Experts of a small language model.
Experts: 96 quick GELU neurons an expert, a sigmoid router.
Training: 1804M tokens, 6882 steps.
Below are experts of layer 3 (counted from 0) of a mixture-of-experts language model. Rows are named router (the router's row for the expert), up (a neuron's input weights, with its number), down (a neuron's output weights, with its number) and show model dimensions 192-287. Each number is 200 + 30 x the weight over its row's rms, rounded and kept within 0 to 999.
Before each expert's rows: "comes after" lists some tokens at least twice as common just before its tokens as in all text; "comes before" lists some tokens at least twice as common just after its tokens as in all text. This comes from a sample of Wikipedia text that the model never trained on. Tokens count by the router's weight.

# expert 118
comes after: "-", "|", "\n\n", " Location", ":", "Scientific"
comes before: ":", "-", "|", " classification", " information", " by"
router,211,228,140,179,236,255,181,199,166,239,199,188,254,159,206,190,163,231,200,167,232,228,211,204,188,226,199,195,229,231,199,225,236,210,225,226,205,195,204,195,221,134,198,156,213,137,211,182,169,196,208,194,243,190,184,218,194,139,198,179,179,143,199,179,151,183,185,196,240,187,203,157,221,186,225,157,210,187,204,209,205,235,225,152,177,128,205,181,214,205,153,188,192,244,201,217
up0,189,183,180,192,219,264,205,151,189,222,225,176,171,131,209,157,210,145,254,226,217,223,124,209,166,161,221,224,243,213,251,229,206,176,197,179,199,244,219,216,220,190,167,199,183,210,204,163,163,204,252,203,195,200,239,189,165,194,207,222,227,202,188,194,139,182,246,195,207,250,190,241,245,211,205,158,259,197,226,222,215,258,181,189,215,154,251,194,204,153,203,265,171,182,187,181
down0,208,188,201,203,168,127,221,198,209,158,266,188,153,192,278,204,158,158,145,263,191,178,197,196,221,223,199,209,173,177,208,258,228,162,196,200,192,203,160,187,193,179,198,214,186,213,218,193,156,234,203,177,158,186,191,173,221,218,204,190,213,132,187,199,140,264,139,171,192,175,241,210,150,223,154,219,243,141,191,178,169,191,204,200,192,159,234,189,199,169,289,218,220,185,238,192

# expert 82
comes after: "\n", "  ", "\n\n", ")", " %", " Candidate"
comes before: "-", "  ", "\n", "|", " %", " Votes"
router,190,216,156,192,181,202,177,176,201,206,192,187,160,157,208,165,225,205,186,160,201,201,176,248,209,179,183,217,195,187,207,210,202,208,212,210,283,195,180,183,210,203,215,214,213,187,166,167,214,154,207,178,262,200,182,192,230,171,195,212,224,231,166,212,118,226,200,203,204,184,191,198,209,180,241,159,136,210,214,234,177,202,226,138,238,77,204,184,213,208,232,191,142,193,200,219
up1,157,135,197,217,228,240,236,159,187,223,197,185,217,204,193,205,183,204,189,162,239,241,228,164,230,215,176,211,156,218,227,191,222,210,200,181,214,160,212,185,175,225,238,216,194,185,192,171,170,170,206,260,235,188,204,236,241,243,241,196,224,200,152,198,265,203,189,221,132,201,220,194,214,143,199,135,200,197,242,182,182,196,236,134,206,222,267,201,234,179,196,190,184,182,112,214
down1,229,228,253,162,216,267,216,197,196,198,234,206,224,194,196,234,204,223,157,205,229,176,160,177,166,218,192,206,167,226,182,144,216,192,231,172,210,212,222,240,222,216,230,189,174,232,183,210,190,179,145,208,229,286,191,147,210,192,214,173,214,195,192,180,208,162,205,175,184,163,130,160,201,225,189,223,232,241,165,204,160,192,197,217,185,161,217,173,146,215,175,245,209,208,209,162

# expert 214
comes after: " was", " a", " his", " were", " he", " in"
comes before: " to", " in", "ed", " by", ")", "–"
router,215,202,201,223,239,206,179,185,182,272,187,167,190,218,177,212,203,168,223,206,205,225,187,223,216,155,208,189,208,188,235,235,161,255,193,203,231,194,255,198,206,177,246,168,220,148,194,178,112,195,221,166,233,197,181,248,166,197,235,209,175,231,159,211,145,166,238,192,222,238,218,223,186,251,129,256,159,226,166,230,167,187,202,255,130,175,188,201,179,160,184,242,231,196,210,239
up1,191,170,210,215,175,209,188,198,219,227,139,239,198,233,158,188,215,237,276,209,195,162,181,191,225,239,217,249,211,226,165,186,234,195,241,186,246,206,176,138,200,216,222,170,186,210,227,237,219,285,225,128,184,179,211,249,210,206,190,229,257,212,198,192,201,228,197,224,161,186,198,204,234,202,173,201,184,212,194,235,189,229,164,207,220,179,171,232,185,208,178,217,195,204,204,216
down1,234,205,180,189,167,186,189,178,177,237,173,195,189,199,246,173,229,203,133,137,214,220,193,153,158,239,230,157,194,235,238,225,212,186,176,191,176,171,225,173,153,232,187,219,234,210,176,232,179,236,198,195,150,180,136,200,219,178,177,235,239,190,189,213,222,182,217,203,213,182,200,248,227,262,212,214,262,175,198,245,168,225,166,186,210,227,185,179,188,187,172,167,292,191,209,241

# expert 91
comes after: " in", " (", "19", " In", ",", "In"
comes before: ",", ")", "–", ".", " to", " and"
router,261,223,213,190,265,234,190,166,183,182,186,146,160,195,164,129,188,261,219,195,180,186,184,219,226,167,186,238,222,219,231,260,207,230,205,229,263,205,220,213,234,180,190,145,191,163,258,176,167,202,174,176,255,227,187,240,219,159,169,169,172,209,140,178,212,230,209,228,202,216,219,158,188,211,176,151,165,202,199,135,171,212,202,313,156,151,218,176,232,173,202,257,174,243,211,244
up1,186,187,189,189,213,201,171,209,171,206,178,193,199,240,222,198,242,198,188,227,173,184,244,182,196,205,187,263,204,221,221,178,182,185,186,175,240,232,220,241,246,218,200,195,179,227,222,203,208,194,187,261,151,172,184,183,216,204,226,191,152,196,202,156,180,226,192,169,219,183,186,128,177,143,155,205,173,178,164,217,205,233,209,187,210,221,201,227,175,167,202,198,172,275,155,196
down1,229,159,165,209,172,183,212,236,205,224,222,206,225,289,243,194,199,203,223,159,136,180,182,169,148,219,168,209,172,166,197,214,211,238,255,199,176,184,171,201,186,218,193,247,205,232,208,195,183,213,216,146,186,206,179,240,207,217,212,197,224,163,180,247,190,173,233,191,200,215,214,236,183,225,201,157,178,223,195,158,195,175,153,206,219,230,179,228,163,250,197,243,218,144,263,194

# expert 206
comes after: ".", "\n\n", " However", " end", " season", " year"
comes before: " the", " he", "=", " a", " his", " this"
router,189,245,155,202,206,196,192,146,230,178,213,228,207,154,191,194,216,182,242,126,201,226,182,259,193,179,208,263,228,222,189,223,235,198,160,175,216,190,182,216,236,154,216,202,257,189,244,152,193,213,211,228,208,237,180,226,204,166,185,230,230,256,156,184,203,224,238,237,189,162,204,184,217,200,187,188,197,188,227,167,208,183,171,154,150,176,200,210,191,177,216,206,153,180,254,205
up0,202,168,189,220,171,217,213,173,191,201,167,233,212,163,234,203,208,210,221,226,203,234,198,205,182,174,187,231,207,262,251,228,164,236,195,215,228,223,200,195,197,208,188,222,230,196,232,152,188,244,203,223,180,219,219,236,191,231,192,214,257,174,149,236,179,156,210,215,248,215,248,234,179,251,190,271,235,208,185,205,187,189,236,211,161,156,220,280,147,177,200,214,168,170,179,207
down0,187,196,219,195,158,228,199,188,217,206,218,188,209,177,190,203,197,236,197,183,211,220,226,218,178,176,186,187,186,192,205,219,178,167,188,208,217,224,222,209,157,218,202,224,153,134,165,192,218,170,241,194,167,202,144,136,190,196,237,195,185,188,224,203,188,158,200,184,239,196,207,201,205,198,164,189,148,233,186,209,142,202,225,154,252,170,157,210,170,179,243,140,239,219,185,200

# expert 233
comes after: ",", " he", "s", " He", " also", " which"
comes before: " to", " the", " that", " as", " in", " a"
router,216,130,145,183,210,191,157,203,225,247,248,177,169,208,194,206,236,178,274,195,260,210,186,217,196,198,173,260,188,217,219,207,171,243,210,160,172,166,188,176,191,182,183,226,205,198,238,194,215,176,207,216,192,206,195,223,187,123,242,224,208,191,155,181,191,206,223,146,160,209,190,196,171,194,177,201,221,147,226,244,183,237,205,197,147,179,187,228,182,167,155,200,207,224,158,200
up0,198,197,221,230,119,160,230,205,184,192,204,204,238,161,179,199,229,197,192,225,235,237,187,163,174,183,191,269,215,223,212,267,245,159,303,247,193,206,230,191,242,192,157,184,197,187,241,195,160,279,217,188,223,178,187,204,205,220,128,255,171,191,173,130,134,196,211,204,238,220,188,255,157,246,180,209,256,213,198,158,217,133,210,163,220,210,207,191,183,175,181,171,181,225,179,191
down0,179,232,209,233,234,179,259,186,155,176,197,157,283,178,180,175,169,154,181,244,229,185,198,232,218,220,227,208,171,207,244,188,202,164,207,219,153,156,175,226,200,235,190,234,184,192,158,209,162,228,154,184,221,248,247,224,187,222,195,211,183,187,183,151,221,186,224,204,162,177,143,175,226,237,236,157,239,233,199,223,243,162,210,229,294,187,265,200,201,249,226,204,179,178,197,215

# expert 19
comes after: ".", ":", " not", " or", " .", " cho"
comes before: "%", " |", ".", " (", " m", ")"
router,275,200,123,260,195,193,236,203,121,174,168,213,175,211,195,208,178,205,199,227,244,188,154,229,203,209,144,197,199,239,202,210,198,186,178,209,239,188,215,229,241,148,194,240,174,244,238,208,133,155,200,185,209,218,214,248,203,214,194,223,187,142,159,232,167,204,234,241,188,210,172,170,196,227,203,201,189,193,233,219,220,205,219,215,163,218,181,199,170,192,163,220,175,198,223,263
up0,189,154,135,158,190,186,210,205,183,164,213,220,204,163,239,184,198,188,283,180,245,151,149,219,176,192,218,201,195,224,204,236,265,213,258,187,136,221,224,168,208,178,169,205,202,184,212,227,185,185,146,237,203,189,207,183,196,174,199,221,206,207,255,227,230,172,192,243,125,152,182,207,190,195,173,148,250,221,217,136,189,179,171,192,175,197,256,212,163,213,200,190,171,193,243,193
down0,202,249,211,214,238,275,180,215,143,216,214,216,255,211,174,167,176,192,178,192,196,158,228,215,229,220,217,185,213,206,174,183,143,192,203,203,244,188,276,238,209,232,225,260,222,177,183,287,234,225,195,225,183,198,201,201,201,219,163,184,205,197,154,224,159,234,227,248,242,150,188,242,217,226,206,156,161,210,234,154,167,183,237,215,216,208,191,197,224,226,244,267,220,208,156,260

# expert 92
comes after: ")", " (", " |", ",", ".", "="
comes before: "|", "\n", "-", "born", "The", "19"
router,205,165,205,198,225,215,186,217,253,217,221,218,188,194,237,177,217,209,245,194,176,213,142,233,234,148,169,224,207,228,173,172,138,207,173,176,201,195,177,159,207,163,189,193,221,111,171,196,202,212,168,157,186,212,213,235,187,210,260,163,210,200,149,161,212,212,237,218,156,223,198,226,229,179,185,150,183,184,217,160,198,191,218,199,142,228,192,168,242,193,198,178,194,216,153,217
up0,274,165,190,219,230,216,183,204,234,174,157,192,181,181,216,202,240,184,181,206,195,246,163,163,216,181,159,184,221,186,237,227,178,141,202,211,185,151,209,176,182,174,164,186,191,187,182,249,194,239,154,179,250,208,194,213,192,216,245,168,175,188,153,116,218,205,216,205,150,207,225,234,212,184,186,188,198,199,230,172,178,193,216,273,184,184,170,188,209,205,173,203,237,240,187,182
down0,202,266,202,170,282,244,238,207,231,184,193,234,230,208,182,254,240,217,204,199,212,249,199,172,238,172,229,181,260,128,177,190,253,212,163,222,197,195,253,175,216,211,152,237,225,183,211,177,192,163,166,222,139,139,240,205,194,200,211,171,223,185,217,246,224,243,231,161,214,200,225,184,178,201,224,235,192,168,236,151,205,186,205,154,207,182,245,256,200,172,255,237,179,198,216,123

# expert 208
comes after: "  ", " 0", "-", "%", " —", " 1"
comes before: "  ", "\n", " 0", "-", " 1", " —"
router,197,219,151,195,216,157,215,208,194,183,195,198,217,189,211,177,190,237,256,174,266,210,198,206,203,235,145,165,227,228,273,153,208,183,199,205,252,182,199,225,226,173,222,209,199,201,245,189,194,183,177,186,270,177,245,172,137,215,197,207,191,181,157,136,175,243,211,209,226,205,165,206,194,227,181,217,196,197,219,275,164,179,183,201,190,189,180,251,249,165,153,213,163,195,226,222
up0,179,185,185,171,168,196,177,163,159,208,168,139,269,176,151,200,205,215,262,216,187,161,191,201,236,200,215,204,191,201,178,226,152,203,219,177,263,174,215,208,247,184,172,155,164,170,178,156,163,152,227,159,223,221,187,228,235,195,253,213,194,183,189,228,231,148,220,173,148,206,191,178,237,183,169,160,169,152,215,184,226,256,181,240,218,165,192,238,179,207,172,214,174,219,256,241
down0,225,181,174,173,223,154,213,189,120,211,177,175,227,193,151,183,210,209,233,188,188,176,201,185,213,154,224,179,144,216,236,192,228,195,151,202,230,216,195,209,149,186,174,181,256,201,214,157,218,257,248,170,143,153,200,227,172,196,173,149,147,179,130,207,175,168,194,200,161,183,223,211,162,195,160,160,209,199,202,217,215,201,228,189,216,216,194,251,170,169,138,210,208,234,139,176

# expert 69
comes after: ":", " /", ")", ";", "  ", "°"
comes before: "-", "\n", "°", "age", "0", " ("
router,243,195,161,216,164,232,195,207,175,237,211,171,260,174,207,147,158,192,210,202,171,205,225,200,176,228,170,186,202,239,194,145,226,194,202,195,217,198,207,166,243,159,173,152,202,183,197,187,169,213,206,228,244,164,215,254,182,209,202,153,184,167,171,217,155,194,205,215,206,205,159,220,215,195,225,172,182,206,231,243,201,227,223,125,199,191,211,184,206,197,169,190,194,209,189,190
up0,166,197,222,233,194,201,211,224,196,168,206,183,209,215,243,153,176,166,239,170,165,199,167,195,203,193,226,211,157,259,267,147,214,189,186,232,226,223,216,198,230,229,178,182,167,156,228,214,187,229,186,182,217,205,188,262,234,175,188,210,194,197,182,249,209,171,224,175,192,220,232,189,236,176,182,189,177,167,221,179,241,197,165,175,200,213,175,184,219,199,224,201,187,206,160,251
down0,191,197,230,185,204,172,220,197,223,235,227,155,227,176,235,225,224,225,170,219,165,182,207,193,261,255,195,203,234,175,240,180,209,168,179,210,199,226,151,201,198,222,228,212,170,241,249,230,195,186,206,179,238,232,193,205,280,201,243,229,165,153,198,198,170,184,224,224,246,203,186,240,191,209,161,226,193,260,152,222,151,171,191,179,117,268,166,205,203,176,180,195,191,199,199,141

# expert 84
comes after: "-", ".", "\n", "\n\n", "\"", " Location"
comes before: ":", "-", "=", "|", "The", "In"
router,203,211,142,157,263,226,155,186,169,267,204,180,205,179,196,221,200,168,196,177,220,230,219,179,189,211,226,234,207,222,175,242,159,237,187,201,189,206,176,203,206,138,204,168,239,139,241,162,154,187,238,204,193,207,183,206,206,139,198,232,163,137,183,186,184,234,187,210,190,203,203,169,233,176,239,184,196,177,213,204,210,211,217,204,148,182,210,204,208,213,165,206,246,242,188,200
up0,178,203,134,164,185,197,192,224,185,200,196,202,196,186,214,167,207,227,231,185,207,209,223,164,196,190,198,287,250,241,206,220,249,187,189,255,211,185,178,247,246,170,235,179,236,104,229,282,160,212,238,203,237,250,163,165,216,181,251,180,238,190,185,253,145,227,196,207,179,167,165,202,212,229,209,176,227,205,190,175,194,217,199,199,185,226,204,166,222,192,210,173,199,246,213,215
down0,196,152,214,188,190,202,218,143,267,192,176,212,193,211,211,230,200,212,170,248,199,252,192,205,201,150,142,215,162,147,183,184,173,260,208,204,136,202,165,163,213,205,174,173,218,177,213,250,197,209,215,200,190,222,205,223,224,258,196,239,199,207,204,174,277,181,216,208,192,250,211,222,204,212,228,207,237,175,178,159,197,197,225,240,230,210,206,184,238,261,159,203,154,219,221,165

# expert 153
comes after: " |", "\n\n", "=", " (", ":", " information"
comes before: "|", "-", "\n\n", "born", "The", "19"
router,172,223,177,184,162,245,195,178,246,203,225,196,217,133,168,169,211,231,213,171,202,190,201,232,192,245,198,205,231,200,189,188,172,200,222,200,212,222,160,197,188,183,205,102,217,182,195,211,202,157,186,142,225,240,189,242,218,175,211,186,185,227,199,193,153,173,182,210,220,200,187,203,238,215,224,169,151,227,178,182,194,212,214,202,218,171,216,178,201,196,166,217,194,220,177,170
up1,231,240,183,231,203,222,250,166,198,188,256,191,189,161,184,203,184,164,184,178,161,125,224,234,158,170,238,222,245,218,191,154,237,196,219,228,213,190,190,180,206,180,230,196,237,207,142,216,249,185,156,285,269,216,261,220,169,167,126,188,198,234,170,181,165,160,190,199,224,124,220,145,211,220,244,193,177,168,208,215,209,159,227,179,268,171,204,175,181,192,237,184,214,184,200,222
down1,213,232,176,194,200,226,244,255,184,180,237,170,200,184,237,208,169,209,250,208,166,199,208,142,219,213,184,215,226,183,249,207,210,149,198,179,236,186,204,141,209,206,172,212,167,182,198,199,221,158,210,201,167,212,224,238,174,177,221,225,177,178,157,182,164,175,237,180,184,187,244,180,182,181,167,202,206,183,214,241,162,199,176,228,206,257,232,164,237,205,187,170,216,225,204,228

# expert 229
comes after: " |", ":", ";", "N", "|", " on"
comes before: " |", ".", "–", ",", "°", ";"
router,204,209,163,181,236,211,169,170,210,218,214,178,192,193,144,187,149,166,211,165,227,168,180,207,173,193,209,208,216,228,177,163,179,173,203,159,195,248,184,140,243,151,221,214,191,196,211,215,229,190,155,170,212,210,188,181,176,202,272,230,160,208,174,182,193,204,195,187,232,228,200,170,240,209,209,131,202,144,237,168,209,266,161,217,178,154,242,204,201,209,162,223,236,185,183,199
up0,244,194,181,225,247,227,173,191,161,211,143,224,225,205,207,184,206,241,181,175,218,182,192,163,195,172,203,176,212,228,201,229,264,139,219,173,170,171,265,185,227,184,209,193,199,226,221,205,238,218,217,198,224,203,225,161,169,244,210,228,200,155,202,188,235,172,221,197,204,201,223,132,216,177,221,198,265,172,187,213,180,224,223,243,200,232,250,226,194,182,176,193,214,152,208,245
down0,150,165,201,190,224,221,215,170,144,186,174,174,125,237,157,175,188,181,195,212,196,217,157,208,210,257,187,234,162,229,191,204,169,198,214,201,196,215,199,219,217,225,215,192,170,211,255,157,235,170,147,188,233,204,210,199,185,161,237,176,188,169,192,220,201,170,184,205,184,196,191,235,163,195,189,125,183,211,225,138,196,245,212,190,146,151,248,193,182,248,194,148,211,212,194,187

# expert 164
comes after: ".", ",", " announced", "\n\n", " 2022", " 2021"
comes before: " was", "=", "In", " is", "\n\n", "The"
router,225,296,150,166,187,160,184,196,208,226,247,192,208,212,218,190,186,177,230,135,267,228,173,224,180,203,188,241,206,254,220,175,241,171,204,208,173,197,180,206,247,146,204,271,251,203,192,156,222,211,204,211,170,209,167,233,201,175,223,197,192,247,166,161,190,220,194,205,173,180,229,180,227,205,208,210,264,168,216,220,183,214,176,171,157,190,231,191,201,182,210,191,251,180,185,200
up0,217,155,184,213,287,232,177,182,188,217,194,140,178,222,157,169,243,169,165,203,282,191,229,212,224,168,155,191,176,210,209,205,202,189,205,204,199,207,151,178,233,199,259,164,175,179,212,187,180,229,163,135,205,207,211,240,153,201,235,213,192,203,189,185,212,167,183,232,225,236,215,214,183,163,194,151,172,214,215,164,160,161,188,266,182,181,174,182,197,232,232,242,248,169,160,227
down0,241,148,165,190,167,176,225,193,162,228,237,234,222,197,186,223,193,136,178,237,186,237,194,157,220,181,194,190,157,153,239,205,213,183,202,125,166,176,214,172,211,264,151,180,196,196,199,130,182,225,219,183,192,210,226,206,203,196,226,209,174,186,161,171,215,199,217,218,155,186,198,155,191,145,229,182,160,182,223,187,247,176,216,195,208,180,244,184,235,229,183,174,188,215,229,167

# expert 154
comes after: " |", " W", "s", "°", " play", " Sw"
comes before: " |", "′", "|", ";", "g", "\""
router,203,163,177,244,163,185,226,212,218,249,189,162,234,145,200,165,218,207,216,122,195,170,158,191,219,214,178,231,223,248,232,194,150,160,190,218,243,203,230,214,222,197,210,207,216,206,150,128,148,208,153,175,238,212,225,195,180,185,195,213,192,214,172,165,161,229,235,154,198,208,208,237,199,243,204,175,149,213,180,250,191,173,181,176,169,167,214,217,179,209,188,199,179,242,213,245
up0,158,187,180,178,207,120,211,164,202,223,213,166,219,190,199,194,158,222,265,169,194,146,167,202,180,228,226,154,183,209,230,166,222,219,179,198,153,218,172,192,185,242,187,233,176,272,191,226,170,191,193,195,224,215,149,236,217,201,215,125,213,229,171,196,241,243,227,166,194,219,187,143,202,242,248,178,207,190,198,204,142,205,192,226,179,195,214,190,219,214,223,206,236,195,176,222
down0,227,187,200,198,233,179,189,198,162,215,223,176,206,170,182,174,217,220,218,177,200,206,212,169,145,221,137,202,192,210,214,222,206,184,206,213,252,206,255,215,195,182,215,181,169,172,197,187,168,171,214,230,169,228,168,215,228,198,196,184,195,204,213,253,225,208,182,184,201,183,232,221,198,242,202,217,250,226,208,196,143,198,166,171,209,197,205,237,235,170,199,130,224,147,172,174

# expert 137
comes after: ".", "\n\n", " but", " However", " The", " ."
comes before: "=", " was", " is", " also", "%", " has"
router,197,187,186,200,240,174,192,210,241,155,246,208,182,135,199,144,193,216,189,191,219,220,150,175,180,189,170,221,205,227,191,231,201,190,191,160,193,220,208,172,219,140,185,204,261,223,230,204,169,191,187,244,177,222,173,204,203,232,222,207,217,243,190,173,252,180,217,199,168,181,218,151,205,180,236,185,186,204,213,143,214,219,165,203,169,209,185,196,226,197,154,195,192,183,227,246
up0,214,205,192,188,206,153,188,206,144,226,271,175,214,174,172,236,176,214,244,191,205,135,163,139,274,247,197,190,205,199,202,227,134,177,183,210,193,236,251,211,210,198,243,206,205,149,223,205,162,168,186,227,217,169,204,197,196,246,192,195,136,170,189,200,197,202,157,230,184,217,177,216,235,236,172,160,183,159,187,206,153,193,151,174,166,158,178,248,168,152,179,235,236,195,200,238
down0,187,194,240,148,175,225,221,215,195,206,227,170,205,232,192,242,223,199,207,194,191,159,178,180,217,236,221,205,250,147,123,217,212,206,236,205,210,196,161,193,183,237,194,188,155,192,183,160,204,232,232,197,151,165,211,168,223,216,246,186,214,165,194,194,214,241,181,235,201,251,232,191,221,118,214,247,192,244,200,180,190,235,156,135,222,166,181,204,166,291,171,201,203,238,178,204

# expert 117
comes after: "|", "t", "d", "ta", "th", "st"
comes before: " |", ",", "|", " (", "'", "\""
router,234,217,182,231,263,209,144,184,160,225,167,167,214,223,206,244,207,233,184,171,157,199,202,177,198,190,178,174,196,183,245,159,186,208,201,222,214,206,207,219,192,146,183,176,238,217,197,202,220,227,218,157,203,188,213,216,200,219,164,257,173,127,161,179,302,159,229,212,202,172,213,184,191,219,192,194,179,251,226,204,158,221,230,230,205,148,167,240,227,195,222,233,239,215,216,207
up0,229,192,175,188,178,254,176,203,195,202,208,178,180,197,259,142,205,176,219,243,199,163,199,165,127,196,202,150,251,170,177,165,163,222,179,236,216,205,223,230,257,188,178,157,164,223,170,275,217,170,243,227,233,182,181,238,210,177,198,223,206,138,195,200,233,145,212,264,187,191,289,215,208,218,213,164,192,216,195,218,189,213,174,206,230,233,233,243,133,170,216,252,198,201,205,199
down0,177,258,244,171,221,151,168,230,239,177,181,179,227,194,167,177,156,157,200,204,211,183,162,198,213,159,173,254,180,292,187,233,180,243,162,196,191,209,191,212,186,166,234,166,229,193,260,193,216,252,141,216,156,163,211,158,235,207,219,212,196,171,215,204,185,223,210,184,223,214,173,213,187,132,207,257,191,225,223,222,197,177,213,199,186,243,178,180,221,259,214,178,201,217,217,252

# expert 223
comes after: "19", " 18", "18", " 17", "vi", " 184"
comes before: ")", ",", "–", "ed", "ment", " –"
router,200,250,175,170,234,214,197,181,199,172,198,184,189,160,202,199,171,221,213,153,216,172,207,235,197,192,170,243,245,220,210,235,177,213,183,215,185,208,191,207,273,176,217,161,237,151,235,154,258,205,193,218,255,211,174,208,186,125,178,199,190,162,179,131,184,181,261,201,210,241,198,217,188,213,164,170,193,210,182,196,202,178,158,230,152,172,186,147,213,200,216,195,212,195,201,177
up0,192,217,175,170,193,179,205,218,262,231,218,222,222,225,265,238,234,254,277,164,210,189,199,254,160,207,201,148,162,227,207,181,208,211,205,231,197,189,188,157,207,171,186,189,208,132,219,185,246,183,216,174,178,178,175,209,209,224,223,181,238,154,181,188,189,210,203,247,194,220,194,203,241,182,156,135,152,190,264,195,190,228,141,254,244,160,181,211,257,208,237,206,187,225,216,177
down0,195,192,219,210,196,194,147,189,235,215,214,172,142,221,204,218,183,250,209,250,229,158,155,179,216,220,213,214,236,207,160,193,223,253,181,245,190,223,184,239,200,168,188,213,203,204,227,159,160,242,222,213,199,185,246,179,181,192,245,188,205,195,182,243,214,217,225,169,162,212,184,185,154,138,233,167,200,239,204,198,227,168,193,225,189,191,222,229,178,286,205,242,248,186,242,158

# expert 188
comes after: " was", " he", " He", " and", " she", " She"
comes before: " to", " a", " in", " the", " his", " on"
router,228,206,176,146,253,198,183,204,229,230,207,191,185,238,164,230,232,152,252,158,203,219,177,228,220,163,214,230,189,233,214,195,189,181,216,209,231,163,215,193,181,184,220,151,200,157,193,171,173,190,203,203,174,207,187,211,162,161,249,259,200,232,132,204,206,132,223,209,158,195,189,213,227,222,159,240,234,199,203,214,193,197,186,177,127,206,177,221,147,134,146,205,221,185,179,222
up1,209,170,196,208,173,158,158,236,228,165,159,214,180,231,198,176,202,167,171,191,184,224,188,201,187,185,196,242,237,200,200,170,181,218,186,259,183,233,209,216,190,200,225,245,194,202,146,166,192,245,227,190,175,174,222,217,250,202,217,258,233,225,192,259,196,202,256,227,185,212,142,229,108,192,72,188,175,171,230,232,199,203,229,168,101,202,189,205,218,216,176,184,269,178,206,215
down1,236,201,169,266,199,194,162,154,266,206,158,201,236,165,181,221,242,181,222,232,198,175,162,208,207,224,202,160,157,165,221,200,184,154,196,207,207,196,231,184,205,187,248,156,210,213,248,171,206,197,214,133,217,211,202,239,239,224,176,158,203,169,268,209,171,172,203,205,201,158,194,125,181,155,251,203,228,178,203,268,195,187,189,171,202,211,221,170,240,219,223,167,169,209,225,191

# expert 199
comes after: "|", "–", "\n", " known", "-", "\n\n"
comes before: ":", " |", "–", " –", " birth", "age"
router,188,284,164,196,200,192,207,178,168,235,210,192,194,201,201,205,247,210,229,122,186,209,183,273,198,229,199,234,170,205,212,155,241,243,214,209,225,213,146,212,221,158,171,182,262,178,164,182,177,213,248,180,225,205,181,188,272,184,199,174,185,153,166,189,166,214,197,200,192,197,229,204,195,208,191,210,209,178,230,218,196,208,188,151,126,186,164,226,221,200,209,195,226,255,208,206
up1,205,227,162,182,224,189,214,201,207,224,182,179,203,154,204,192,233,204,231,208,250,242,185,167,207,176,213,222,232,245,152,196,167,188,227,184,191,162,205,216,227,206,229,203,258,142,175,147,140,197,216,185,223,168,183,228,215,203,191,183,194,197,220,190,171,182,236,229,233,262,223,215,227,160,229,167,224,195,155,224,239,203,183,182,220,213,210,157,207,213,201,249,159,229,229,237
down1,193,194,196,242,180,190,160,174,197,196,193,215,139,208,139,210,236,209,128,211,167,230,179,232,186,201,148,232,196,182,198,211,208,231,164,210,177,225,214,164,201,181,133,213,224,212,225,264,218,166,219,205,240,159,201,165,200,197,147,207,179,223,170,239,195,172,174,169,190,216,194,277,210,192,196,217,221,206,186,206,239,214,228,179,229,227,235,213,263,213,215,216,192,162,187,160

# expert 122
comes after: " 18", "19", "18", " 17", " 16", " 185"
comes before: " |", ")", ",", "–", "°", "."
router,196,229,161,206,196,219,191,154,267,178,197,186,167,199,167,196,206,234,229,179,213,194,195,192,177,208,190,202,200,184,233,189,215,214,197,194,184,193,195,192,225,186,213,140,273,146,222,169,217,227,220,197,244,183,194,239,185,109,166,229,154,136,153,141,208,145,227,191,204,189,220,230,186,276,157,208,157,239,197,191,191,216,162,214,159,178,152,142,183,203,229,247,191,221,218,175
up0,208,203,187,163,244,182,182,215,190,189,200,172,158,179,238,173,236,144,196,189,237,197,169,244,235,184,181,168,261,202,246,155,136,231,250,188,273,204,227,137,251,200,198,198,223,237,214,201,206,197,224,161,231,282,207,216,186,216,149,192,171,141,198,220,211,176,239,214,212,151,176,237,207,230,243,191,217,218,227,225,198,210,173,207,249,202,159,185,203,194,217,154,190,270,208,241
down0,196,194,195,249,159,165,248,188,172,256,181,202,217,188,190,206,177,175,242,246,176,207,250,213,174,173,193,192,239,201,244,193,217,201,209,132,209,131,252,200,194,202,211,182,203,215,167,200,177,211,242,176,184,201,227,242,202,185,247,218,200,207,164,203,255,213,226,222,214,201,212,223,266,201,264,240,157,170,170,200,225,232,204,160,174,208,186,226,172,226,210,239,160,160,239,159